{"num_hidden_layers": 12, "d_shared_expert": 256, "normalize_top_k": false, "num_attention_heads": 5, "optimizer": "soap_variant", "max_seq_len": 1024}
Below are experts of layer 6 (counted from 0) of a mixture-of-experts language model. Rows are named router (the router's row for the expert), down (a neuron's output weights, with its number) and show model dimensions 0-159. Each number is 200 + 20 x the weight over its row's rms, rounded and kept within 0 to 999.
After each expert's rows: a language model's description of what the expert responds to. This comes from a sample of Wikipedia text that the model never trained on.

# expert 58
router,173,158,198,203,163,186,206,205,227,184,211,185,218,214,180,172,240,208,232,232,203,175,178,153,184,205,169,209,193,196,198,179,199,192,174,176,219,210,204,183,193,208,217,195,205,209,228,204,203,184,235,174,196,208,199,216,197,212,206,170,201,198,222,164,190,191,213,200,198,192,202,238,219,176,208,211,190,163,213,214,169,222,137,180,218,164,193,187,184,200,198,192,206,220,201,208,196,225,177,207,185,196,222,203,228,188,203,208,218,202,215,180,225,189,222,192,210,238,217,191,188,153,210,201,217,155,190,205,223,180,204,238,192,213,206,222,220,167,217,201,203,219,212,194,205,231,230,210,215,198,180,191,184,216,152,211,226,186,231,231
down0,176,211,186,202,182,221,230,169,170,213,171,223,188,208,210,151,195,204,187,165,184,226,191,198,190,192,192,192,171,236,213,195,208,189,191,180,231,228,211,172,182,210,195,211,208,210,202,193,174,171,181,202,222,174,190,197,206,193,205,166,247,194,196,193,227,190,183,182,165,242,194,206,204,176,200,249,167,174,176,189,189,186,213,203,198,203,197,218,201,202,231,196,206,219,241,220,187,231,161,207,210,212,187,208,212,189,197,196,235,218,211,202,195,236,210,205,187,202,219,200,209,197,216,191,246,205,200,190,211,225,242,213,174,167,185,233,230,187,221,195,199,205,227,201,190,208,210,162,180,178,189,224,207,217,180,212,205,194,169,153
down1,210,198,184,213,230,164,197,200,173,231,202,185,188,173,203,213,182,177,192,214,207,222,189,166,202,171,186,173,224,214,216,216,185,205,191,172,214,193,198,224,236,221,206,186,184,232,204,224,213,223,224,179,186,239,211,165,228,223,217,206,198,192,190,208,194,200,190,188,183,200,162,200,214,241,246,235,193,186,239,206,179,199,216,165,207,209,184,219,173,210,219,179,218,209,182,170,207,215,219,193,189,191,146,195,192,224,230,213,191,179,202,201,200,205,193,155,216,182,186,232,173,167,208,254,196,196,197,202,199,202,206,174,206,182,229,185,190,234,209,191,201,196,226,179,187,217,164,177,203,202,195,207,219,224,176,169,212,206,194,199
down2,230,193,222,206,198,218,194,226,177,186,230,198,202,182,173,225,236,190,195,184,221,213,195,192,226,219,199,218,175,173,191,180,207,134,204,206,191,190,208,213,213,209,205,189,220,176,206,193,192,175,222,195,182,219,190,171,222,171,193,197,191,250,214,186,198,172,180,215,202,189,187,176,177,173,178,189,204,190,197,226,176,206,209,192,208,218,195,235,223,201,203,167,191,227,211,139,199,206,206,195,224,214,211,196,207,221,193,217,212,212,195,229,251,241,199,183,173,207,179,212,170,191,178,168,208,206,207,181,211,223,202,174,198,177,197,202,208,186,205,164,204,219,224,172,199,197,212,158,227,220,219,220,217,205,241,217,198,181,215,159
down3,196,199,239,196,237,204,173,222,196,208,219,242,193,221,183,206,214,218,201,206,160,205,211,205,207,206,178,214,177,223,196,219,174,227,191,178,228,193,185,205,177,188,193,198,210,151,225,199,197,201,197,176,216,230,201,214,230,212,200,225,180,227,221,208,205,201,195,224,179,223,222,190,228,228,190,189,187,214,208,205,180,187,201,197,231,195,210,197,220,165,223,179,180,199,195,182,205,216,161,186,159,179,173,206,159,157,204,163,216,220,200,234,188,180,194,230,249,201,183,200,227,205,216,200,180,221,220,171,196,176,169,187,195,236,217,194,199,185,182,169,201,216,181,183,182,207,184,192,209,192,195,188,181,179,198,250,227,229,203,196
It responds to: Word pieces inside longer words, especially possessive s after an apostrophe and the p in Interpretations, Archpriest, Expos.

# expert 5
router,191,189,227,221,199,179,202,196,200,177,243,200,197,204,162,221,188,184,209,217,224,179,192,163,191,228,212,202,183,196,180,185,179,192,193,217,223,214,191,183,202,221,233,166,218,198,220,177,216,169,231,179,183,180,200,212,212,221,208,180,172,194,215,178,207,195,245,194,200,162,202,190,185,180,164,186,196,171,233,205,174,243,189,181,197,175,261,191,171,184,229,213,223,190,176,172,198,227,204,236,198,205,193,191,210,200,211,186,218,177,219,211,232,203,171,192,217,180,209,169,207,191,212,194,198,159,203,176,218,169,227,202,212,235,212,195,212,177,200,201,205,204,233,202,199,205,182,223,225,208,205,224,187,217,214,183,189,178,242,222
down0,206,180,190,189,173,204,164,204,214,217,176,191,201,165,209,202,181,194,223,173,203,170,227,208,209,190,249,225,219,231,200,221,213,193,216,153,222,198,243,199,183,192,219,208,203,186,218,218,195,211,150,184,170,223,206,196,203,224,195,179,224,195,210,200,193,197,192,198,211,224,207,196,193,198,196,152,184,171,189,219,168,238,238,182,211,184,206,234,189,200,226,188,201,222,193,233,192,203,191,199,235,194,201,211,181,179,185,222,231,190,188,208,202,200,148,237,198,189,208,211,188,172,210,178,217,223,179,192,204,204,201,219,183,197,209,207,190,176,196,236,195,227,244,183,168,177,199,185,199,217,189,188,205,177,224,205,232,174,233,171
down1,207,201,207,169,158,213,214,248,214,191,167,194,216,181,183,226,220,211,219,204,220,196,231,222,193,190,207,193,194,189,174,189,154,216,206,218,221,198,210,198,177,213,206,187,218,225,181,214,183,225,203,214,192,197,227,193,173,171,178,220,217,181,193,226,184,203,204,211,212,176,188,190,222,225,197,208,228,222,235,212,193,199,206,182,216,204,157,199,211,164,212,183,221,151,190,189,187,193,225,166,191,185,191,230,179,219,215,184,186,184,192,223,221,193,164,203,195,187,250,206,163,201,165,224,189,243,181,199,198,189,211,211,166,230,202,201,191,200,211,200,217,228,174,195,179,198,209,218,179,226,198,206,177,204,199,234,165,240,217,175
down2,174,175,230,186,201,183,182,205,187,195,211,182,213,198,183,197,204,199,236,189,169,172,199,179,236,211,198,177,181,192,178,218,194,215,218,173,159,209,221,229,229,204,214,203,169,214,205,198,170,198,193,207,209,207,198,196,236,187,185,215,200,198,220,171,184,233,201,171,170,185,208,213,196,202,174,188,218,219,181,215,211,214,179,186,191,182,173,203,221,232,185,246,164,208,196,235,176,155,192,192,182,234,219,191,199,213,202,180,222,221,226,182,182,162,223,213,196,236,208,201,215,210,184,210,178,225,208,237,208,186,228,204,211,205,181,212,231,180,190,161,184,199,224,232,244,212,207,187,165,198,215,231,204,180,174,215,172,199,201,216
down3,201,163,196,228,190,191,214,183,204,201,201,181,203,198,207,190,197,237,204,212,194,223,236,185,185,216,205,198,205,179,166,209,207,180,206,208,199,237,193,216,202,196,244,199,170,226,182,229,166,226,213,190,214,243,214,209,232,159,194,192,179,201,183,230,237,180,173,186,196,219,186,204,184,195,173,175,178,191,157,210,205,181,179,198,194,200,202,195,202,182,227,205,204,210,196,156,231,231,187,188,223,191,163,199,273,215,186,197,198,209,190,193,203,222,204,205,188,189,184,189,184,209,219,227,221,209,183,208,199,209,234,243,201,191,178,188,209,202,211,205,236,205,210,198,171,184,179,169,212,181,157,186,206,227,197,169,164,202,200,216
It responds to: Short consonant pieces inside rare names and words, mostly b, d, w, g, as in Hellebæk, Welbeck, noblewoman, elders.

# expert 56
router,190,174,226,209,222,194,175,222,238,193,205,203,186,203,185,227,217,230,192,180,207,237,180,180,212,156,166,199,175,181,193,181,162,200,202,187,195,219,200,233,238,152,169,220,175,229,234,195,208,191,187,182,189,184,210,213,199,193,201,189,183,204,184,210,225,165,183,213,173,217,196,187,210,155,202,173,207,197,214,225,215,181,163,199,183,193,191,192,176,228,213,209,187,236,203,204,215,233,195,204,180,182,184,190,203,200,211,167,179,197,182,168,176,220,217,220,182,193,206,218,214,218,221,221,184,229,166,200,171,209,195,219,200,209,181,175,192,210,209,247,195,216,202,230,188,207,186,241,223,199,171,194,218,197,215,227,175,230,218,207
down2,230,199,195,175,198,217,198,202,234,228,185,187,166,177,179,187,173,189,209,215,194,154,210,200,203,202,203,202,196,202,200,201,197,193,183,172,176,200,193,193,190,212,164,234,223,183,184,177,216,245,196,174,207,205,239,191,212,207,210,179,209,187,212,202,201,198,189,192,193,193,178,161,161,219,208,193,170,187,157,217,224,243,197,228,188,191,189,220,207,157,175,194,216,219,192,183,175,201,184,186,218,217,172,204,211,224,179,206,208,211,229,209,211,184,227,240,228,203,233,208,164,176,196,252,218,191,226,190,220,174,169,198,175,216,220,183,180,208,189,241,197,196,220,208,197,185,169,188,226,234,185,181,215,179,204,220,188,179,216,213
down3,196,230,226,196,224,210,170,199,199,227,191,219,195,203,213,189,195,189,212,209,257,170,211,225,251,197,189,194,234,213,199,206,205,207,221,193,196,206,202,206,201,225,185,205,238,171,187,204,180,179,213,162,169,171,206,192,231,208,231,193,192,233,202,227,222,204,228,190,214,195,195,165,197,223,200,194,220,206,212,197,170,186,209,189,161,193,163,214,158,177,193,185,223,220,204,177,211,180,201,203,226,224,173,209,172,179,201,183,191,192,199,213,201,195,198,180,208,218,201,181,211,178,206,192,176,138,231,222,184,183,157,212,210,191,176,230,242,206,211,189,221,165,178,182,188,223,224,197,209,197,219,192,183,229,196,215,178,200,188,178
down4,213,160,214,191,200,219,165,201,204,172,212,177,174,181,236,219,195,187,185,203,202,200,192,208,176,175,205,179,203,184,218,215,222,194,222,195,192,190,183,193,228,186,230,206,238,196,187,191,190,223,148,203,177,169,195,204,183,223,190,196,189,189,174,180,225,196,191,204,186,165,215,226,230,218,221,195,166,212,210,200,199,166,211,207,250,168,197,201,218,184,205,197,200,215,222,209,183,205,254,161,252,217,199,246,188,215,194,185,192,214,199,215,222,236,210,202,216,148,230,180,184,192,165,214,207,203,187,185,202,208,215,214,189,210,184,165,222,176,189,211,184,205,220,202,227,219,187,191,224,210,179,168,194,213,212,215,211,206,180,182
down5,176,219,205,219,191,212,201,200,201,188,173,189,211,221,210,195,205,149,200,228,176,199,220,210,217,173,200,200,207,183,214,163,186,187,231,181,186,221,232,218,212,214,196,189,187,183,227,165,207,220,188,197,207,241,195,214,199,185,161,200,232,174,220,178,185,203,185,169,168,215,196,185,179,217,188,185,154,165,197,207,157,218,210,200,168,230,174,189,224,192,219,179,206,217,154,184,222,193,193,213,234,165,188,206,201,229,191,176,232,210,199,211,199,187,214,183,224,182,222,179,177,192,200,235,203,219,213,201,191,216,194,192,182,232,173,179,197,226,203,186,189,252,192,213,220,210,211,234,209,239,184,204,207,216,211,185,179,209,217,227
It responds to: Digits just after a dash or hyphen in year ranges, dates and scores, as in 2011-2012, 1991–92, 1–0; also present in year spans.

# expert 30
router,189,171,173,215,230,182,206,175,170,205,183,216,205,219,190,246,195,206,180,180,216,185,193,196,203,194,172,178,190,173,198,156,228,215,210,185,156,213,209,209,194,184,183,215,186,203,217,224,202,220,173,196,212,213,202,220,175,170,171,213,188,205,163,186,228,188,224,172,214,245,196,177,223,174,210,183,219,170,190,187,230,190,201,222,224,189,206,191,217,217,179,200,219,225,173,197,219,213,179,242,209,192,224,175,178,185,243,187,182,219,219,195,164,231,238,203,216,196,192,201,184,221,165,192,171,231,184,200,169,203,220,189,204,233,197,219,189,203,212,237,199,213,196,220,194,192,193,213,223,209,240,230,207,196,211,222,219,208,195,188
down0,210,172,236,172,145,245,189,176,175,165,203,228,159,239,236,217,222,179,204,195,181,201,171,180,237,190,170,220,202,211,215,231,212,199,203,192,198,161,218,210,225,230,177,221,195,209,211,192,171,191,216,161,189,219,175,197,195,186,181,188,224,236,214,207,190,219,205,168,208,165,191,192,197,223,198,193,180,204,200,135,194,203,224,212,196,200,172,208,181,213,180,181,199,223,199,186,207,241,199,160,204,217,203,212,231,200,199,196,227,215,205,177,212,191,186,193,191,191,207,212,190,194,195,207,215,188,181,210,217,215,209,213,190,198,203,190,238,211,199,216,206,220,208,205,199,239,199,183,190,210,184,193,175,190,187,210,210,253,201,195
down1,234,192,190,187,215,223,217,197,206,187,198,171,152,189,164,192,185,217,233,223,187,186,189,197,224,208,169,235,195,209,196,189,219,218,154,205,219,217,238,205,169,209,179,186,153,240,184,219,211,182,224,204,227,197,211,184,179,243,184,197,211,200,193,213,190,238,193,226,193,176,197,249,201,209,225,188,182,201,204,192,199,206,215,187,210,205,225,185,191,201,207,169,217,190,190,207,183,205,190,153,193,188,207,219,212,199,176,211,231,214,200,196,211,175,164,178,241,159,186,194,191,208,216,235,200,234,191,191,216,197,180,193,221,212,198,181,202,207,220,238,208,202,156,203,192,195,189,181,168,193,212,224,233,193,176,205,187,203,183,174
down2,190,209,235,218,198,216,201,212,204,191,194,226,174,209,180,218,201,178,208,164,192,176,201,212,156,205,188,203,202,188,181,189,198,220,197,199,163,151,173,176,189,212,228,221,193,155,189,210,209,204,191,176,172,182,189,166,173,193,254,213,235,176,234,200,189,195,203,214,225,193,193,195,217,178,184,182,216,208,242,204,225,219,213,198,226,179,195,187,206,181,179,225,192,217,191,218,218,164,206,216,216,199,195,235,230,165,211,207,188,219,239,200,233,214,227,234,168,213,197,230,206,195,227,224,209,173,196,204,166,187,216,218,205,183,203,208,175,211,169,213,191,212,194,204,216,189,216,192,218,205,146,210,180,211,194,185,207,171,196,196
down3,201,192,207,233,216,183,198,199,194,199,209,175,189,191,190,204,231,180,186,161,193,191,203,198,188,204,209,204,196,206,203,232,183,183,207,194,186,148,201,166,231,215,178,212,252,185,189,187,172,217,229,191,178,197,208,183,164,184,220,181,205,203,205,187,239,231,211,223,176,170,223,237,211,178,228,224,188,224,201,206,172,240,186,220,207,183,179,199,173,199,204,190,244,217,178,196,186,195,202,182,179,198,187,193,192,206,196,219,182,196,196,207,227,160,206,237,181,197,240,203,212,171,188,207,223,237,186,216,192,203,234,238,221,163,209,207,202,157,187,183,194,205,233,223,186,208,219,203,189,186,183,237,198,219,231,193,198,217,180,186
It responds to: Year digits in parentheses or after commas in name lists, mainly birth–death spans (1934–20..) and taxon author years, plus "born" and "died".

# expert 61
router,214,229,187,183,189,194,203,186,166,188,175,197,172,182,234,216,179,167,201,210,225,192,217,215,207,227,203,204,240,217,201,236,193,187,179,182,161,167,187,188,203,228,200,187,194,182,188,216,205,182,222,200,207,178,182,195,227,223,204,193,178,219,177,245,192,196,179,199,215,180,179,219,229,232,227,227,177,220,194,225,201,218,198,170,218,202,188,231,148,223,198,220,175,193,205,200,173,192,202,202,176,179,225,184,203,204,167,190,174,227,209,159,185,187,178,192,190,191,223,181,220,170,188,199,220,180,206,201,232,230,202,203,164,194,213,205,204,241,172,207,228,242,202,203,244,214,224,225,204,175,215,214,180,209,190,192,203,197,206,195
down0,218,217,247,201,234,189,221,193,180,227,193,217,196,187,219,195,187,194,224,196,189,179,210,191,202,209,198,216,220,179,237,221,158,231,191,212,192,170,182,207,196,147,217,206,196,200,220,179,223,217,179,209,204,201,204,197,176,228,211,176,212,185,187,207,190,218,180,215,192,215,245,176,175,187,172,208,181,239,209,196,229,209,249,195,205,216,178,169,196,219,142,193,214,203,215,227,195,193,177,201,188,206,188,228,152,204,181,162,187,183,224,207,223,203,189,198,205,246,210,162,165,215,193,193,193,234,190,193,191,158,211,200,197,228,199,204,170,167,175,188,209,180,183,200,187,217,191,213,216,186,202,192,221,191,194,198,190,180,196,217
down1,181,188,163,186,192,185,156,208,173,197,213,156,226,183,225,232,199,237,210,172,195,199,203,192,184,219,206,212,205,203,212,183,210,201,227,214,173,210,175,205,184,225,236,224,190,196,218,191,207,181,204,233,243,181,221,210,192,197,197,183,196,222,199,199,221,184,154,217,202,186,194,195,214,218,176,187,154,193,227,200,205,192,192,241,179,173,153,192,216,220,199,184,188,185,197,210,180,192,240,229,198,228,203,224,194,180,220,188,191,204,217,204,185,206,188,215,209,208,194,160,193,205,215,227,213,255,207,151,190,213,195,200,247,212,206,199,195,191,193,219,233,177,197,176,186,192,183,227,216,192,204,196,218,225,214,199,154,194,180,195
down2,191,188,199,206,233,186,199,199,217,179,189,207,216,193,184,208,222,205,196,224,210,202,191,213,148,236,193,232,194,196,206,198,182,208,205,218,194,206,220,233,203,226,234,232,200,182,216,187,182,180,214,165,177,216,188,206,182,210,191,181,222,190,211,245,178,177,223,208,182,179,212,173,203,164,225,184,190,235,243,220,164,195,227,224,197,222,215,164,200,237,222,201,170,230,179,239,194,184,148,225,182,190,183,220,190,179,223,225,198,210,209,241,158,207,179,191,215,178,229,177,203,192,192,177,219,172,206,193,224,190,209,214,210,200,187,202,189,203,183,164,191,188,191,204,177,197,194,204,226,216,221,199,195,200,192,176,210,181,205,164
down3,191,194,202,220,190,226,193,208,218,201,194,177,165,201,251,205,199,209,198,215,225,179,189,212,223,243,216,194,240,214,185,176,190,187,160,225,244,188,182,209,204,174,207,201,230,219,208,161,204,202,195,211,201,197,213,192,228,197,191,194,172,207,182,180,231,236,235,156,195,165,206,210,183,205,201,210,162,171,187,193,199,241,175,201,193,200,212,165,192,211,210,196,214,206,165,199,184,235,211,213,183,212,208,203,228,189,190,163,214,203,206,184,210,213,153,202,190,195,150,181,210,200,221,178,211,211,219,207,198,227,211,185,168,183,223,179,198,199,205,244,200,186,198,183,160,206,193,193,237,175,214,204,176,193,201,177,217,177,215,203
It responds to: Word-final vowel pieces such as -o, -a, -io, -ette ending foreign names and words, e.g. Mundo, Hokkaidō, millennium, Concorde.

# expert 7
router,199,223,196,181,225,198,213,221,221,186,215,180,195,208,241,211,197,196,230,227,149,206,221,184,176,170,217,191,188,183,201,182,234,209,189,179,189,209,213,192,189,167,200,223,200,213,203,180,191,169,178,230,190,198,187,160,224,168,219,211,224,228,194,194,180,218,163,190,205,190,195,243,167,212,183,216,245,189,191,209,172,233,180,225,204,201,210,236,233,197,175,213,153,232,206,205,214,182,172,196,205,207,185,218,220,194,201,194,150,204,162,210,228,185,232,206,208,185,175,200,226,169,220,180,209,203,218,176,177,190,213,207,199,206,217,197,189,213,245,167,194,230,219,199,191,182,204,189,180,199,202,181,201,185,215,191,211,193,193,195
down0,216,193,191,206,190,230,189,237,175,204,181,220,181,199,197,197,202,167,160,184,205,185,236,217,203,192,202,195,188,214,184,222,178,208,204,192,192,213,186,187,238,185,205,215,211,200,194,213,212,231,203,182,244,205,237,188,192,221,189,201,194,205,218,220,210,183,220,209,210,208,243,170,206,209,196,191,192,237,197,194,207,158,248,175,171,200,170,171,198,214,214,193,189,171,240,178,162,162,198,176,190,236,183,172,252,186,206,203,198,176,210,186,201,222,213,178,187,187,196,210,169,189,209,222,190,192,193,192,206,191,214,230,215,214,180,192,234,209,207,202,159,203,248,199,188,172,213,180,200,220,235,193,212,206,176,186,212,193,183,155
down1,197,193,231,193,218,225,184,216,192,203,173,211,162,212,222,216,209,216,196,205,155,227,186,196,213,198,182,198,187,204,181,192,198,199,155,189,224,205,208,183,241,186,205,184,158,236,216,218,181,232,181,208,201,218,187,215,166,198,189,192,182,223,200,208,200,227,216,214,167,170,203,195,216,197,201,189,219,231,176,187,203,219,213,154,216,183,210,159,191,194,207,210,202,206,210,177,181,203,228,201,208,187,213,185,174,184,178,229,198,216,211,226,221,232,183,214,155,234,213,223,214,211,207,177,188,195,186,159,183,163,198,186,202,204,193,201,222,192,237,182,191,219,202,196,233,199,161,223,241,205,216,215,235,182,203,206,198,153,209,173
down2,205,207,205,223,151,190,199,246,214,248,162,240,196,220,212,221,216,178,206,216,191,218,193,223,201,174,213,174,219,180,224,181,214,187,183,200,210,187,191,201,219,200,211,225,242,208,193,175,203,176,193,147,194,199,209,206,218,138,177,195,215,177,200,201,181,220,203,217,183,209,184,217,216,199,230,199,206,223,196,223,193,199,175,205,210,179,229,197,213,179,198,193,248,210,204,179,213,219,191,176,207,198,232,196,161,178,213,205,180,189,206,191,241,188,188,195,213,227,200,200,210,210,209,177,211,172,207,195,241,187,195,190,162,184,164,188,233,202,197,209,209,194,192,194,191,156,187,210,219,189,171,224,164,196,193,195,216,184,227,220
down3,237,196,210,180,225,197,174,207,149,222,192,211,203,165,244,175,191,163,178,199,195,202,179,204,202,228,181,209,209,201,211,190,189,237,197,144,268,200,191,215,199,203,207,225,175,241,186,201,169,221,218,177,230,179,214,203,200,195,205,201,226,213,186,203,206,205,192,201,207,176,202,216,215,172,184,196,169,218,178,207,159,226,224,208,190,201,219,211,210,200,233,208,211,197,185,177,202,215,220,212,199,216,163,201,231,209,215,210,234,204,187,220,215,218,203,185,198,154,164,189,197,203,226,204,209,176,217,196,195,199,172,220,187,223,186,197,211,219,175,184,215,209,180,198,174,173,195,208,202,237,239,184,200,213,192,179,186,186,178,185
It responds to: Suffix pieces ending verbs or derived words, like -ted, -ing, -ated, -ified, as in Adapted, Representing, illustrated, often in album credits.

# expert 25
router,227,188,198,209,172,174,204,174,220,177,192,197,178,175,214,206,218,190,203,209,200,192,165,186,190,203,203,204,195,198,208,187,175,170,174,210,191,213,204,176,188,226,229,177,192,186,215,193,211,190,222,200,210,209,204,191,219,207,203,183,168,240,234,214,212,165,211,173,216,193,218,209,184,180,221,178,185,184,181,174,205,210,202,179,205,199,214,172,226,163,235,204,206,229,215,204,177,202,184,191,178,214,220,196,217,250,189,165,234,167,203,169,226,206,201,204,158,228,184,197,228,169,220,165,201,176,182,154,189,192,192,214,198,203,202,191,229,199,184,210,224,211,235,153,170,223,220,227,207,214,206,221,203,245,223,205,204,201,242,202
down2,188,188,179,187,168,156,198,212,191,164,188,160,217,192,175,211,213,225,221,229,211,182,173,200,172,187,213,203,182,191,176,197,226,179,195,199,183,212,184,202,200,194,204,216,207,189,177,192,211,231,237,241,173,180,180,191,186,214,232,209,218,232,219,163,199,229,217,223,216,228,175,220,179,211,188,207,194,220,191,206,225,215,214,187,210,191,156,202,198,210,191,194,191,194,189,182,186,212,189,172,210,214,156,208,174,180,215,209,221,152,201,196,185,204,206,218,226,209,199,183,154,200,209,171,211,208,207,179,202,217,201,237,214,241,199,209,193,232,223,179,194,193,195,166,233,199,216,244,239,201,223,174,202,197,206,199,201,208,212,242
down3,214,183,172,201,195,196,200,179,204,155,214,208,176,216,175,200,208,173,212,192,220,187,191,209,220,191,200,178,204,211,234,219,169,193,200,167,216,182,206,218,206,196,187,232,214,199,173,221,214,229,203,199,221,230,191,215,180,170,203,213,182,191,219,188,218,220,179,231,201,219,190,228,223,227,169,225,151,181,205,220,187,174,216,207,201,184,208,196,201,185,180,189,205,209,228,197,215,211,220,189,182,241,218,175,185,189,203,240,210,224,199,227,214,203,189,199,225,210,194,168,208,210,199,227,222,216,219,238,174,184,175,209,174,201,204,207,192,152,153,179,191,172,200,204,195,225,197,188,178,198,179,176,166,173,195,179,212,266,225,200
down4,231,217,191,202,210,207,187,202,217,214,238,173,193,196,216,184,192,229,177,222,204,213,208,220,247,209,209,215,184,199,204,208,215,182,179,192,176,160,216,198,183,170,223,195,213,183,221,204,194,202,215,196,197,222,216,203,182,231,238,196,241,173,166,185,246,204,212,192,193,205,188,178,229,209,185,226,207,197,209,210,208,244,201,197,187,208,187,210,193,188,193,225,204,187,219,212,178,168,218,152,231,214,220,195,191,192,197,218,234,207,164,175,206,204,223,168,162,209,187,219,131,195,202,221,171,206,191,182,203,160,199,177,167,197,221,187,190,184,186,215,204,174,175,218,192,225,182,191,156,200,215,206,207,230,188,212,187,194,182,195
down5,204,203,196,180,238,254,178,221,197,216,201,213,206,168,174,206,191,223,225,217,209,211,231,200,202,193,196,199,211,187,189,214,218,204,199,192,171,201,205,195,191,212,172,205,201,227,192,223,170,205,193,208,168,219,196,157,178,195,201,175,194,204,234,174,212,230,200,194,186,248,190,219,224,211,185,152,199,172,222,194,205,162,226,166,176,187,194,232,188,207,189,202,174,209,170,162,183,188,201,209,220,185,188,209,240,201,207,189,243,249,192,225,211,185,183,192,221,208,179,187,240,198,196,220,231,224,180,187,193,214,217,177,197,220,231,168,162,195,182,211,202,197,205,226,188,171,189,210,206,186,205,197,176,182,173,161,202,211,198,207
It responds to: Short pieces inside a word right after a prefix like dis-, un-, con-, over-, e.g. disjunct, outnumber, overturn, prohibition.

# expert 18
router,210,183,183,172,182,226,201,186,174,181,201,215,219,223,173,210,200,213,186,221,195,215,159,187,191,203,216,220,206,185,202,215,163,208,192,236,202,164,242,253,198,197,182,173,194,228,180,215,194,171,185,173,232,222,200,206,187,178,206,197,222,226,211,177,219,191,218,221,189,206,225,184,202,187,176,168,185,212,202,196,192,202,170,213,193,231,226,194,190,224,203,220,196,200,168,211,230,216,221,203,189,206,196,171,200,206,232,232,184,203,192,176,154,196,206,234,212,186,199,225,189,228,201,157,168,190,160,180,188,214,156,201,222,225,194,210,202,188,187,230,197,210,174,194,208,203,193,245,219,202,233,214,213,208,202,209,219,242,212,198
down0,223,217,182,193,237,200,227,221,204,219,213,189,216,209,184,219,159,206,216,169,229,200,230,188,197,249,211,167,199,192,192,224,188,166,177,203,155,188,186,223,200,208,177,207,194,191,203,201,197,173,198,249,209,226,190,219,190,199,183,178,203,196,219,196,172,239,164,221,172,174,210,190,184,188,217,197,229,243,193,220,209,223,191,202,161,191,222,146,233,211,225,198,190,197,197,204,225,214,191,176,194,199,232,197,225,215,187,189,203,183,199,179,185,190,172,182,226,195,180,210,198,205,201,174,224,166,214,173,182,216,175,210,225,180,211,222,188,184,228,159,215,169,231,206,193,172,198,168,190,186,210,192,191,216,200,186,206,198,198,206
down1,179,186,216,210,185,229,220,210,211,215,248,232,186,187,230,223,209,198,187,225,196,167,167,194,219,179,205,213,201,217,209,174,169,188,189,176,205,172,155,166,194,184,202,210,252,177,211,207,230,213,203,173,218,158,219,202,188,196,179,200,197,195,223,169,210,190,128,208,180,214,223,226,177,198,197,184,203,193,177,231,205,224,227,200,200,190,191,218,160,189,184,196,209,200,184,221,238,203,206,187,219,233,188,203,212,207,188,202,180,230,200,187,213,189,204,222,157,200,207,240,201,203,206,209,196,212,232,214,191,188,189,220,220,222,187,208,160,217,179,181,198,180,202,203,212,194,201,204,221,183,159,206,215,194,205,197,175,174,190,184
down2,155,198,197,200,189,163,220,216,183,180,198,221,224,176,218,200,228,209,198,189,195,198,189,199,201,196,174,198,229,200,214,191,185,194,223,246,182,221,226,233,173,176,210,222,198,195,189,222,212,168,188,180,183,208,202,216,181,237,208,210,198,198,174,205,192,200,213,237,227,182,223,233,219,175,207,201,202,200,228,160,221,179,181,242,225,172,202,213,177,180,212,175,202,187,202,198,208,211,167,192,207,209,201,182,191,221,221,233,148,188,210,230,197,204,213,180,207,193,185,213,227,168,186,183,187,197,201,157,195,224,158,205,206,205,221,221,195,229,236,213,187,176,215,238,224,182,183,210,230,211,206,196,176,162,190,199,212,202,237,211
down3,181,204,198,205,176,208,182,200,252,206,218,229,197,207,190,222,205,210,208,220,198,202,200,191,214,186,214,211,199,216,242,190,203,224,180,210,157,225,172,200,179,230,176,209,162,193,150,200,190,230,213,198,176,204,183,217,171,223,182,231,179,202,184,209,162,183,214,202,190,243,208,208,232,155,171,188,233,190,225,233,213,189,192,198,180,200,192,236,194,178,182,219,219,178,182,200,196,191,196,225,228,162,180,186,182,210,191,176,212,209,195,201,190,235,183,211,202,219,177,187,192,200,180,191,181,201,197,193,199,200,206,214,189,195,217,202,161,192,202,223,208,260,212,199,234,207,158,208,221,164,213,187,210,182,215,198,219,209,239,189
It responds to: Digits of years and month names in prose dates, after "in" or a month, such as in 2014, in 1813, August 2006.